config = dict(
    num_hidden_layers=10,
    n_experts=160,
    d_expert=224,
    hidden_act='gelu',
    balance_loss=0.00421,
    balance_bias=False,
    init_std_router=0.0157,
    vocab_size=8192,
    norm_place='pre',
    init='uniform',
    optimizer='muon',
    schedule='cos',
    max_steps=10499,
)
Below are experts of layer 2 (counted from 0) of a mixture-of-experts language model. Rows are named router (the router's row for the expert), up (a neuron's input weights, with its number), down (a neuron's output weights, with its number) and show model dimensions 240-279. Each number is 500 + 50 x the weight over its row's rms, rounded and kept within 0 to 999. Numbers have three digits each.
After each expert's rows: "comes after" lists some tokens at least twice as common just before its tokens as in all text; "raises" lists some tokens whose logits its average output raises strongly, later layers aside. This comes from a sample of Wikipedia text that the model never trained on. Tokens count by the router's weight.

# expert 122
router:458538454551442529447524478567575553521532481519585517505499434489392474599449496577497496497446441550611465517463419556
up0:498434521438518634465557470424562481499533433460445486592459507467627507482480535500575525535562553461482560464378405559
down0:475537483571543481486458557544499420469413536542589589468496517515448561591604484539502501513485428424520521551453489538
up1:503460490452500505556571487464552476522519597547502533509553483494486459477519578428616570524520435509466492453449524375
down1:524567545527490457548490485432498470581418482565480488595529459480461527612500551569555462547549426492464511531599545488
up2:566458509461522589464451455481452448500506483507499521543485446541512508496533429599506456525394588486571534512481537489
down2:411514465579643490470465485505606446612563523421559478474450552419518519546484445467430496484469507555379463550436463523
up3:445517520538502471488553537482520563381498430464514485480514530607473455496532486537459610545540494491462476524490494516
down3:603529545542486482550420559510428449582462477504534550525523490458479525422519460555518528431437465552457434439479538431
up4:544595501519509455516584433499402489464478597554525606524528419600515519573598407499481542575393557506486525435457474471
down4:464568485589474535480430509564525508580580482539567494462485569520532543548532536478461479405523412523464511472503519414
up5:545473528439567573482609468466496503550494593504514488530522597594585504491563508469459474529532487484576570519461499533
down5:454459542461458434490534540545515448478563497391573519570578566510502448508453455420449447543491550431524484577483534546
up6:450460497511541436523521474485553443414506464479479390521549481501464449499476376513527460474609495530631544365426538433
down6:530441452420472463467595571532470552584468436537513421464494435543415475475460533551490560532542505473518488427488413530
up7:526457482481464446481565425457615516478503494512510539558418471581547472453503561447436463542422458499480430509438555486
down7:560516471500505445566561526504409535521534491484444603544457424428484452499506524586544508545463591530483589458500502437
up8:455567506479408438480528506510440467533542474432527487449543478504406515462504481511570519485545543404426496478549490422
down8:433388406501448456580543505504512576417507582451428473494456409498531513518410488592477451527522458521530497465465560471
up9:595402422436539466495512487481469411510466525508553477511463505484582500529542548566592551492427609501550395353441506423
down9:490483537517530487581493539565507413566443537477410459476454528484408526505491596556487514465594420513572595555453485539
up10:428553523519420470554505519501439545458535545465530556560447563503532461517464561494478563591520583521583483558572422617
down10:481549478547519506513461450574437584496553438527358468536490453491629438446496518406511437439440618490515519437484532508
up11:454580459531525548437466447583482500572523466453514454471433499467526492469457538561496551584544560454387482453499522463
down11:534468492396420427494479526421546405467513552541523516540488468602502570468490532417554513513516474425607528480547419475
up12:489540549486545489472495435493514509568459541608417423468508483525380510524552541516498451530557456523522479504445496588
down12:506505470517434487504464512545509491511530360537473455491521503481526515429510521407466532425446524582547551498486480494
up13:562460402528568517509542440519590534515459405461508484527402469502540499388448525482440541483495500429502441432433509435
down13:517436490447407545454486551555534441544531602488523535498510534473436476538485572485552489477465547565524504631526509494
up14:542495482505534500436382456493473480535527515481536505502480441462514459496464562477414595444435470460533509577509476497
down14:527524416464576514521445455486563471462459593501467489465528462595535494519553498604547416597441533495447552420554438450
up15:449489490411505399593524552565508513523514597496452579526563496597480471440452489450459460502547551487508425507469456496
down15:680503424567368475409516464442396565505482557521524452524502389575508482615561486459552464497528581492512484542476533510
up16:495463458503487530500465422532435580459522481513439447437425478489601477521403509541466516499515594452511520490492553404
down16:463587434486481559525508473539558542451527414437521578470557579549441559505547456515488490557481549526493625540570513544
comes after: ",", " in", " September", " June", " March", " April"
raises: "ifying", "ify", "د", "ی"

# expert 60
router:495514429518444556485505567580576563530457489565529525480529439439410512584448463538469487500480466568587456476489380581
up0:555528572484523371571490455469452472418443479518570475451421426591514482430585582462455552481470510512522412530527498515
down0:488511513490498503483430545569578518510460431522566535495543453484466521467475469558543617454487439445450532493466526494
up1:464485513582509480571556507504397513435428519594517437275548583561348426500504585532560540419460535430519502456550635474
down1:557428486499597503494532490539472560520425504550335478524546446502470508498451560457546528516475511536575535510475494488
up2:530470451579509445462516560495430394462519422493581480446540422424498450496559373482535527588516499551528386497484414399
down2:492458514474496475475522486433515528476537510542365444461548589505496526536589510533520506513422668541526513513524560446
up3:486534437435544436492518524452527483476542510475437504413475442576507549468528461569488538503477567566404409470542477508
down3:494509426488584434576515587522442432567496542523542559524493546575514523533442496509511482512450460538464511484443444492
up4:568427492584635470506468465456468480515448543558508449441435498423510539565460587624538495446460497457473541478504523478
down4:462398519422433598473481458376431504483469480552475485440472470529566502455451524458561581507483452488515529471514464525
up5:466486556485523451484516552528533522511572493631450528500469434445425533531571512484562559508463458567468457480495531466
down5:457521428593548492529420462540476461527491442500574517480428567398485471531556453581494471525371484444512512450391459513
up6:487431496537511524502495534502487525505455549498427452466418500595538531519551526431487566465535366469479454466603518403
down6:548461568588419528492426574485527500436579522484490566539559579472466510546459575543483470607513507414544432491518472443
up7:573442465561517508527460534519584475462525496591518504550518596477393521513476413397514569452516463511589493461568576482
down7:385511472418533457408529526423504536546479563451466501623555513465561478478436611564465489548467626480475495525500526473
up8:463487373508544582498493483458544540461480571494587562487503565512527508466553388452487502437434494506479433411533516617
down8:485524473568453444484557527504562502376514495623534440549558610459565470537580445526520449421515599517503517540493520440
up9:437552541462549463517476519430470524536465481546475491448449527396425505440565546485457462565464422526482471543535631477
down9:548487495590490418494589605648487504414468468435432415495513562538516454581449577510438394530462495491502448466592453442
up10:543493459483521464453520549513476525459447560491486547595508586540610467535516534571481501563611595528536473416480517600
down10:564480522492495468457498531509506377519518438509529528556474593556481577499468512407504510483500537452496567431506544505
up11:553526545451535471568598492489437434552462495506581508584575395463427477569505409499514470395486493550367414547536512493
down11:531504499482574498510460553553484406538406467551546596479530499441421592476480471505534526486492538505549545465558448482
up12:443470438592548436491453488435457453449433635531495413450442489572477516488531554523464456546512554529484495499504533525
down12:492471548505458516482491564486565554510477491370479538478501530512541548519501369504515563509503491499476510495542553558
up13:510417442442616457443521530529533521473537507474463481419484467499518490530561432477474420475463482427438512462407575506
down13:474518483604490502566473522491457509539473491533498438555543517509548474485391506518501482469490482527542546590538454584
up14:534435505571615494492543502501364562559514428520508402514451541343515490510571432456446588582517529521468468459561545562
down14:555557560491552509526529390419497441430532550507551479428485487557451520575467419444467465554492506444437529523465458555
up15:494467535454443484532562462504512533480528526474509472504434560449499469521517393504513503477528628511549496361449457456
down15:542490385467493435534531524519460486464584484436563544436449523512468520441483522458542404441511538585470462485562484483
up16:508411479518447450511457528558483426512527428508507439513434485468536549421540573465551507578465555542453515523487501547
down16:419457475532506494463442518500503488485478484483520556471554509573541533465480502496514514354452434557456437452428547452
comes after: "0", "2", "1", "'", "–", " as"
raises: "ibly", "ories", "ively"

# expert 20
router:572526555516508487480496504444573523577491488522547439489580491532420513568457487500450431562483453574592498458508436583
up0:518453527533522495588559434488431425450489452502500567422526428419547528517531482480471407468567511512591484534457434601
down0:490500486519543429392505477456440461477536557503484467513466519506486540495456593480470512528575442590517535508444494515
up1:563475519454428403439429511526540486526451490507448512494550494543564452391562519450503608484578518514551522483528543501
down1:432491493450471449634546403537479434587534491565452422434501581493503493525449574556545525533606517558496471478578489535
up2:557544537551601456431415446460504479461456495491481449549491483590450514378409506489442422485551472579495513567511506490
down2:580499530413548551415526470517525480496527519408589525516528557578504469546460475566504547462496519445523401547414502513
up3:504487533478507520396494518568511458569513501412519516319440472476610504405517546468498535573475538497512402501432583430
down3:531503551479438524553471539422498599426528487463389571641592385573545428459475427510533458423472454508563572467499532523
up4:520461508510626460453540433513541519596496450538454456527480526462545510436517503552485490484473529479499587541521531602
down4:485445506476476546461568576526519545499481442471557475435472417475511455514486448607399583502525464447477495460501533488
up5:452571392450451469455579468480553393472445370553585494557473495483543487532524587449486537583535503474456493495542515550
down5:568505509537556470504504614451531429485529506547481553483527617496478574559458492430497482527454560451493485524496505409
up6:523551541481500435402532524409451475419482478502525511555407512563418494502460578576505549530543478452488494486568488500
down6:493471469517505456463522488531549424426518505414511463430499505548591507512515511498641562478440432562482561460453521495
up7:493495439462550460480558541395442467518496524565540460509541515492453543546538447579483530517479596474502450451365498556
down7:426525544531499489465489395524477453469364463507476492583554475537459547502493459517488444509488378530524514536579475473
up8:542446551512513386514653484416471415592520530539555576541550489506505466548476430449572485525356464505518495526420514497
down8:505566463410526453556567522425536500491511519424517498399526428480517460492445509599485567495469486528495508496482485550
up9:487463622463444442509533527495544485529482604468563411418503497454466449455496561573455478529594539465507593507583492518
down9:506513542457502515552515503477608537479449536506529511571458500402547458414584492456454567456535569495521530458401504448
up10:532582404489475505562512482446391481602497482557557483546534445551551478465476524469534476524471453525524627440548461400
down10:427451485505369544531445414540532432462476528488485506487422508523615533510509492547485530542460579516448469460600552599
up11:525499480571544471435462501471518586558529568513545458552499451540555464475385479503480530495567525530411470512474443541
down11:471402591461502382468512496474449522458462450551537576497459495477483437528597515498492499486484439464414547485504541442
up12:574546555547547518563530540453527540466531522389509492394528469480488538415499529482481494407552485447549461516479519560
down12:505503476482460532577521517443509483548502461440506565498504527532542572385534515422518529463507483480565481474587525516
up13:523479477493443473511439510402439436514517491542361617554448518497477516514540479438490453512491529523515412511500483570
down13:499540558512630431565489611624550573458468535472508424432465432453465469440533459493528498609493530405508537569491477488
up14:577483468482511549497453452468581530506473559572431558500439596516439474440522487546523527512479457541463501495458558527
down14:513503527562573419466463637535451499480494539472537490517535408487534591429470453482508540525450521467495529522453512653
up15:476469474528606440420511546493492409555539555380548570463462462514529540538561496480528565555487437502501438453466478415
down15:488564467500490589466523574453401508498493465398501491496504522531465535497527493443443504465461456552465478498476466379
up16:533412518491582475464509493511516434480466482518434465533482544482556477411573439462485450495545496495609478480527537529
down16:507520467531428498519484598507498563473491537483519463458512465529540548477456545556555510446554539437480450424598514546
comes after: " on", " |", " in", "In", "On", " In"
raises: " November", " July", " December", " June", " April", " October"

# expert 124
router:559487440519617506509554492477469484519545545514477526527502450583501514428539492488476504455507538543548491561477452521
up0:457481504535497490583545562450483516467541464450495551456521510627549510564410527488519424514499556492480470566416557355
down0:573485451528554525466393426582477482430580563540531464488476508561444499433579529523523446476410454517437555515431480585
up1:471522612501516559535521482534542540458477518432513511513539464456390521483398408597431374456542549588573410497525487540
down1:510512343439474592532518454585477510548474553539521569549456438524495510482415526487490616475454502591444466522416490516
up2:547532509548423397546422487542408444413507488467539466609526409412563462498604524518565495574537493536559475475484524429
down2:572467465541504546542441427522486522488379520526409446478500533393462541563433525490429507495459512537482482542544538521
up3:427638548478563542448469538508584539519516381525537424460539463469542499459467512506506394484366520491420524391574542431
down3:546544452521437509543540563474475502528433526588522408487540484453527456392578493503602493426520535450542545408617480413
up4:495462517522533514445584534493526600531508478490508548415556557437515443460464579508472483611566533534419578527450488492
down4:504542516508502433381379576507445508482502563474531445484545496474462473469534639532476534497459432435582481553549535590
up5:502508521462425435552558519638472491494544512443516523473430530470557463567519420500516450579500501512462489534419441462
down5:502475452485561617431467479476477466430477540535502477468592502486423567438471558510470493487433510500464390510492528516
up6:435560536457427461589498521414415486448539574442523524553483593456516504405481463436467448534533584464556401559469489513
down6:525435550454493539382572451561470545429480474497470433490477492538466437510457517454499527499469473441438522438533526443
up7:425502465401587487434564470432472473484517455455467512527452444549538485567547398537447449461549512459476508443654583498
down7:473510500503506520443440493562492579519522500528524457602524498514523594427396512467489542534510521525524502553519548469
up8:547452602483513479536562519501559482420512579542531562539547522475529548387434489476443452497500447442429537515515509476
down8:498504463514497520492507557484519467437461380449521535518574473398467405561426536494492566569424561538514586486480423526
up9:537565514481453526483517528483458443542493504570507508490439529547467449517433590395524402394566523495424403464434560497
down9:578548569545445551508491452470591539516385540543486547463543567521483487508538535542487434507520520573571458403401516467
up10:486520482463458471559470516482544495496498555503512477578508453429495528568622588553603498491470454529407499458504456506
down10:554525463528513549556509505464447472510531460515438435466559456462503464522486519526478608573564547485613502534460525513
up11:479555498446454497506478491399465510557561526499499528543529440444539468521436533469488512397503515545462528502455472460
down11:426568505483493517620521637602502459538452564564560561432611543528411511461406466501482488637503456522520444477561409526
up12:476523506568495522640521445479520561521501552482508587476464516438535542469499488488417518425601458554492479529577537598
down12:444481533431570541480492501524618481459533450466459440429454437508527556472443464482538412486453549552495543544572498538
up13:500500545479414541564435540513560557480548531477592455509468472507516487371428554546408499505530451509465513580541570513
down13:422481400432519412392474427571511583539485392482430586497575478480576578460492458495506615474447457491474544490590476491
up14:460556447471520481463491548558478460473503423433509493470448475500635525465449537462547466498497505432543520562447530495
down14:525430464518504518506505452569523536512482459539462408469488514464412498640526411572537508440441410465547519590543522500
up15:520526520542515481535496525526500540431494490478482555521426455520587468606468587539490473496451502518474415516462509474
down15:418522538513484531454507404527443551502503512493572542525482524471512574503537372513588477549467531457450457482535473487
up16:550532493439498595367568439541553489550517559425445600495531651488429464534565422474438536599533533441440548439426411600
down16:410560477525557510412526488461556485439549594588583445617641525484421503461496560506464580503468567500489601423429526428
comes after: ",", ".", " that", " and", " he", " but"
raises: "\n", ",", ":", " ", " –", "."

# expert 14
router:568483536508427554530413566538536538552474443534518562459605516515434548584546465516375551538525470491506535559516413491
up0:494474489476547436520459498499459505492589494503454427590577479541478442545533483496469493519486550538390542586485581476
down0:516462546482460522516488400513441439466368495527481516485562509491474476515568514516523474553552516535516509456482493501
up1:549492428490469495536576504406434539447534532623489387569598447524484548479571435530499473503477487538480479473486533478
down1:547481523437490519494520472460572568526473577499554529445446419451577486392522475487566504478513564457523447505552514446
up2:454486499512380439497521451447439431507447496501519558551444534571452552423522468453514377394528449477503460444545529529
down2:492502510531536532427457452505442494379489510440511453448485544561482463556482493432467579543549535523483614449622548513
up3:523544512494540484422475513417434435508490409494528597493571480418548453467497618462494484521477510512436463469526520505
down3:532569476593571464567491428455540463468483427537474588505407461542519529491550512484507440405550518468478452536453465457
up4:465420475500499443525522476565440492509525510593398546485455537503537541462453558520463472410530454483447470543454565504
down4:480554569512472476495441521432569467484457559590488557600436497604554528535459502463624501426452482565496547558534497448
up5:485554434494509537448524522463434516593424511467507473538495520492492525388508509489580422566553574547470470489519504592
down5:510485555457489508501565503506507456471484546506536555492430518457521652526529494572506477442482489421482516466513531484
up6:551574486496471460528431530453470469471510485460556521533494525408532523454547491466492633573596494493536481551594451526
down6:548494486452511515439545524568526541457345551531541577489528439527519487366603438443454495471554438489561474497432472461
up7:534465468464558386481415451475502493472476555471558480406459461520467501444539466467518551524614467462405467474559465463
down7:524417418477518422577488524521483554491419542461464535544539534510535553432576439459544493481454483502550496531514522479
up8:497497530474523471449488536537520444522519491389504498449584566554526493453506617452554517566557535474451418539380565474
down8:537516475546497556428482547430537472460495530482414518438453418466460502475495530550469540502465561504488472405561503495
up9:523560490592470519512538509394484483519511554442445476568492626453483482439467510537480537511502478427478573460480497531
down9:448471510544436540489529564437478406455469474532493515556501518526460433515476392474423467433486521476507555481421514529
up10:574425532465442553428560486409402439440480521549518514489474581633472544524478544570539618464566570503505498553483461385
down10:527566517554587541504509514508493475536497509509506461409460490476565476541478531436456400556521426499516543549587499451
up11:584537580551488520507501494374491538414566505531532470561564594474609443512517433510514569444581521509469487522502582440
down11:606451492447616400433530565522453496445512522534527501415528482569438497482414510413453465529462495546525481440541502531
up12:518504459449475459436501473577579426561530484562453538489530507514625452471504483534474522480480555499437451539531541430
down12:534505541497517574537464449469410507527488411471501389490466554480541516448428565499467524583497550497461464613494432525
up13:440564558466598428567490486511476463488529523490494528503476552504578482431477508470471546434430574524578597506523514477
down13:548544602516409476530385558483444466527427444489528548487505418578480527514502518506448437535528526424584416425542480466
up14:521475553499517464565448455498463530450550504350502490491580521567464536549454502477510565567461507586522501419616546483
down14:535466412489476555451567568606564473573510551499598456392518450502473505464455450539504497417434499447436523521440524567
up15:502499486429431442489482504596540401470526413555501547408377570541471448533589446533528518411496546424500541562680471535
down15:512503549420571524514393517422500499509495474519423481374524499558488580558561517416509464516463404505426515593444455474
up16:508497548469481460484518504400433517554513536567448470386560541461476522561481496526530572504573487547443481493527511416
down16:536405505478573547487449508523446494628521554472565419576443415539436494438455532433523515539364518497520440433516570476
comes after: " ", " Mar", " eng", " mar", " Argent", " Philipp"
raises: "onna", "hen", "arma", "onder"

# expert 99
router:476464536515478530589481535579499475514507532423542527542460438545604536461561425461433453450495494367480545471537485532
up0:456505589446455474527524494489476404486451460452640502484414583456514475516481434591481430623487463458457487483475470388
down0:534480372486510469551445438539552607501468503582482531492520530587421412495605511405501584505501443521509479496434529542
up1:456456475447464505481457493511455486464528486470532517561535584394549513550527423494520484502555527504464489518578499444
down1:584553517579544469497501452470564466512520485517473469508536592478542398477454457520483491425448579482556538556533523477
up2:450479536572538511599430467463532460494553406486503552511471551460439498431572593561486539504477571527472498535548436524
down2:467454549477477414460527552540540401492480512493503391498485531470597471523497370482499479496512552461533637466531460605
up3:502450404429453530527506428477491484493532534533521542490581570459408519550409552532516494580485484483527497523594524574
down3:423397479482497481531562527488556579592400516499542466590531486546648415570502529521462519537497545413538542494436467436
up4:518400461500544412522417512486440485466503502508501430484541570563620504492446533538519541452549455482536531454635429453
down4:472527499556475527507429542423474477542508496407562570459530509459495494453547500454552458548404526551493522542401485535
up5:471517459472414489499405559457504515502483514473590517389498477611473545492499445583497558476459621524472502496540449477
down5:532476473512502429508525465455382505520463462449430383452530489455592468532586403515516449465539499455506508532476590545
up6:474467465509456571567559508504472488545491512511505512537498477394628518480549430543371478487463580465502559531477515413
down6:528559462557475472482544474521448525503538489506470514421565569523483562532473591428555592531523481478490497420445486534
up7:547590481476516460572501473482434516501433512379485470464520529430420512442495524449482484423481471501500447472449541492
down7:500468530610494537533424538414497475432474499583473477459543418426581516378548497556556462517478472544501456458511519526
up8:497477493405438489525506492520581439486477600564509492491487585507594502615486524519527574488493479517497514494482454419
down8:508573443449420543465432488434411488414528524482488529488577508495470453425566533502472486536522521525525531487435539460
up9:469668486498425512567512526441428482486482518514462585471453468587505537507503493557489500585439465521501440515547486515
down9:509450488526580528477509520570612526515469536570543455451480458483557462457447500462509426438475499429470444563474536481
up10:502438488562587476538402462566469543587548524482542446506499489580564480398489518469571505461514535500445444559482540472
down10:601563411505467480441475608526549399479443480534451475525418522458486536496524524503454544543465559450539563464514518497
up11:492549564476530481542455464562551382494536570459507442530590555553399461498534512518442544503498475513473633436380483546
down11:496418505412396459489553569501510584545416461556452500456519573452538518449552480501547499489546464486525522449541488487
up12:477467483479591528546511522590485456515468487460391413456470519424598518605553470481482506587554509466390625505537553387
down12:448452532535464422525472542485418565509494382503527513479535442529434541393425547516538510490505542514483504475470400510
up13:478479522545544410470538495469477578436478466501542545466545501520423452579460561521478456496568549520468517540384493571
down13:517500517419474517425490531549572520519566498596428454538392470448607509508508458501467482569534578465498579563529546441
up14:432386511448508457491539500566458462548497448457495516594511472485497492621380571459570394472544457493550459509521613502
down14:493468457494431480514504466526528518479513516462500573517534525463495473478469552472444514569511473407434595484421493487
up15:500533480465600430497480465557505592466466540555558484484568534471503489451397473484501468511444589581584497568561432550
down15:565582412472460574533483502459483539415415524401426485518524432493433444543535462467524456472563534500537448527508441433
up16:486375531497477471466550470553516474483538479408603461449514510486479472523375534446571506462492470508522496556500515452
down16:499528478521426493577442418444477507395564527578464499552510420439555464435522446497482495484482495454480580500499400583
comes after: "1", "9", " ", "8", "7", "3"
raises: " of", "\n", " a", " the", " w", "0"

# expert 16
router:450526454562444548467527500589597536517545494558540548484520418456405504607442487549514459483489450562568488479489342576
up0:442522435417481508497488556464533525537528539577465475488576536460440494374501476441480462444531481486538466551365480429
down0:556450512459500513448547461538444492538509571457453513526422613526556524455473496504493554456501591487434477533494496519
up1:547411514551589397466534560421374476472574485385482508422558435510521462424471457518514466535468545557507493492525545418
down1:484455428538474636586506533464565465598486539510493448511565539505535475383437508467552446485516470433521529394446457512
up2:521514368494532578472491533490509420479490484452577503611388432534465549451469498507439475542467551478509496455516572467
down2:614441496483508522447490447627469555508483542434541436520493520494601435503511474499541444466484546516629495470501423596
up3:530528528584507488411491488496463496478519490485469498453480502495561457589489576512552492628527453460418466466478501474
down3:550492471500485529536428465533511445488470479429473498446489488516582495560504464448495509444505516544457533572477498545
up4:537433329554540484459488509513339496434415551554598492438569577586476558403453556573459453553454532457483533498534537530
down4:435585460512515466577473539452500516501469507562439483471476482539496498519469470472522591486552458473487542474431473356
up5:431441513437506542612573509508549422521492524475525505544501527468474443431632475524525524519509574503475407469418521507
down5:496475364516578511486517514402601511480573569496481484489440485603521496477518450548464522455393573513477472428538506400
up6:474488467533427513561498453544528456488494626501531496491509489518557481522491492419491542494549453597505536478544467520
down6:446453570561500491589462552456508575448528461492500439467475444558502503437609593536485500485492512517571540522559525497
up7:533477456556563484533471476498444423466525543417425512434425555576464544544507422452443473552438530418477509560520556446
down7:519625446538498570446559498582524512487569429535587457563472523551491474411472530418507455416529504445414477530510507463
up8:556577498552499473397509493517542422470530477428448440455398475415479523554576482383475569524478554486445491530492557499
down8:573433540532468440525503451443555575439389443464512482498497514514544520474482556416488508545398518547472481628494479522
up9:442478544448447516473512535485591514526465534404424483553483531453511474499519478524519497483521583475491426541522582523
down9:441553541562526454550547542510527450444513504515554524542497451468472487513476502457568516513502517523509405406512472474
up10:540549504646522501379511460484388496533575519437545516512493528513491429629433452500507510425461566479537540464514474523
down10:502413531508499564496531564463534523496554498507479422509510429504498378509513538491524476510525436510496539490363548499
up11:490589498483510498503540474521464464453546537479484520533515454542504529408538550535433499487467469412553580468508473467
down11:460433586441518459504496465436529454527520476513542447417488453458489546571404523480447392482550428446539561574457438525
up12:536646499547535485471463539492508461484522510458511481518451594504546476438502562501398502412500468421466507528505528506
down12:555464407464545446478533549490457563421467512483405538522492507488589566436556510460496449567526526590463499533480427436
up13:526493485542494418447561478481512442474504491555412524482412503485466564452550531393436570512517481457524455449478451486
down13:461524510487543461573423556483495420525519528524378548499499472532523520599541467508520487563552505497513587468592513473
up14:571452491507423477424449550471594407547536478520301443478501564530436535536539477572527497532609494559468454477511424477
down14:499567518408504511497538471505457495498435467477499588540519467628464484423487512466456500414452416511514470509502502485
up15:589532521444477482578536524506422493538548456454429448499478486576449431465541480439463517495560562470558523545561462520
down15:445547554490523456538504595478493524551456536431478474506481446389465515520460469549449516544545568461513488444556402414
up16:520415593523484494467480516482453437439567527414456488477485503434522506500522462429553501596500600498438444467573474559
down16:558588448521508506502493482519420509522519479618432422457427467531579437545495514531512552553546467433555582487502458522
comes after: " |", "9", "1", " ISBN", "8", "re"
raises: " dam", "En", "El", "eng", "De"

# expert 118
router:516520412555550595546446464598521548489501604521408573484557407527415516534518479529486585474523563528593520540483445505
up0:458590462526529525493472498619493452470526461595535470533571432500538449548547494524472549479452553447530544477398398461
down0:537523433496519489534483515597562441527467480484548538528445443460509521443531525560473567465616400511560531497554484483
up1:492527452549458524494601509589504435447504522542527449513494414565520484481481523495566483512527551546534505548577555522
down1:517489496439461482523467466467430467502580509517497503457484565470534523500446410525471535606574403543525501529430480529
up2:483411432437570461468530551554409435478491445525427403501488466517496503447526473434503455543533436491459456497475446503
down2:539523495516488502543562508498547426469479395519474528415465538568480542519509528420468626517426552395553483529549474550
up3:525468445460485475497466521495531587494519431481458516491511401519503450422537567579451529532428456502455518590450567414
down3:473573512495532423549528497531508527483583504544534552442504520528483549442572515516533492412513499574490465503450415577
up4:522371509603445504537530532568524434528426568449573523465499473456503478467532478543477501506503485478429520556509532459
down4:512426617472541573489485533565492527481594382551501540532499648536516462522486527471498493493454528407489539471489486512
up5:510466596546512530564466468553566455396483517524439466465410521502464576478512478577568549470572438549399476534547553494
down5:553526479523414448507388542463527464519413520541535526572514455462501565599556489550465479535426619508526465446555476441
up6:561542389527507478501551488550435487548518458436478522471459546433496492555505548581525455559503450470479479494446525524
down6:473523513495433462552470561515568480534532479497536550549597498506385496450443508538551485551570608456502554529508443474
up7:496534544527451497475437514437540478404478524464472569433488536468414489473502554469529510563457550500541547518489483447
down7:465412574582477446542478488583467527488555306445441527554537511506540482452496425552541609461470547379502457532476532557
up8:484434566521509478567491442556445529469509567440505474503440597424584463463484559489500548510536502518553519484463520542
down8:454392517432474637460445573504527515481490524453461527554449516477538502466519455504494540426565518471540556509536501496
up9:449465568499462451625549514517551484496480467593505485489402456477528483451592534484510502555547538540451491521488576474
down9:547524485533533568404486479483407421561496538493519472493558541456547481510465510435538581435418489475576471510506522488
up10:485502435528459444500398497525539464604460458431508445524504529577499499536486499541552482481468600379454434494499454420
down10:486467457487508520481541426473524551402552550517563484488447530533414499492501506533466510549455490558441548501407532517
up11:513470473499415557602471509413562479486483566603320552511554480503451457532554551534634415491517443468552393544443474445
down11:535500497500542478432407460511548426593420544495608433563493482490473574454419570507405465473460578510486498517496587505
up12:492529565492528535451470534525572538587561404371551472504510463632624539421474481476480438435460455508416519497440551501
down12:512539495527504504433456540438521529458496408562427557564470524455473486511482444451546504483588472454518440486413509529
up13:573509512487494439590471488501422478504460471576476576534511615450439542505471575434500396524481489468519480472391458484
down13:533467484399503549482547488429467517483445441467563513548465502593438549440546535611442558528385583538540542427536449426
up14:559546479458519459536484552414560450472511539444613494542539524593478507464445451507489437453579542500456484467507488464
down14:461450546467492592542596532495513511533562517494548512467675472507473459474426509438490538489569514503443362486515473493
up15:532597499462509463554450461599581523472486428520497450493558517567467524440502496512514498577529445498520485495404544467
down15:477501568549436453489518475469438562487497402495465564466487474450485489555553512441491538458561500505559495484504580505
up16:511493503510416447444616469460550523559471433426562467449443475511445467452569495450505572523532624525496537478500558490
down16:548443539533465512513440511433498474458624541422418490549526500553497532454558607574433521458518492532546469539523531512
comes after: ",", " announced", " stated", " said", " reported", " in"
raises: " it", " there", "het", " that", " they", " he"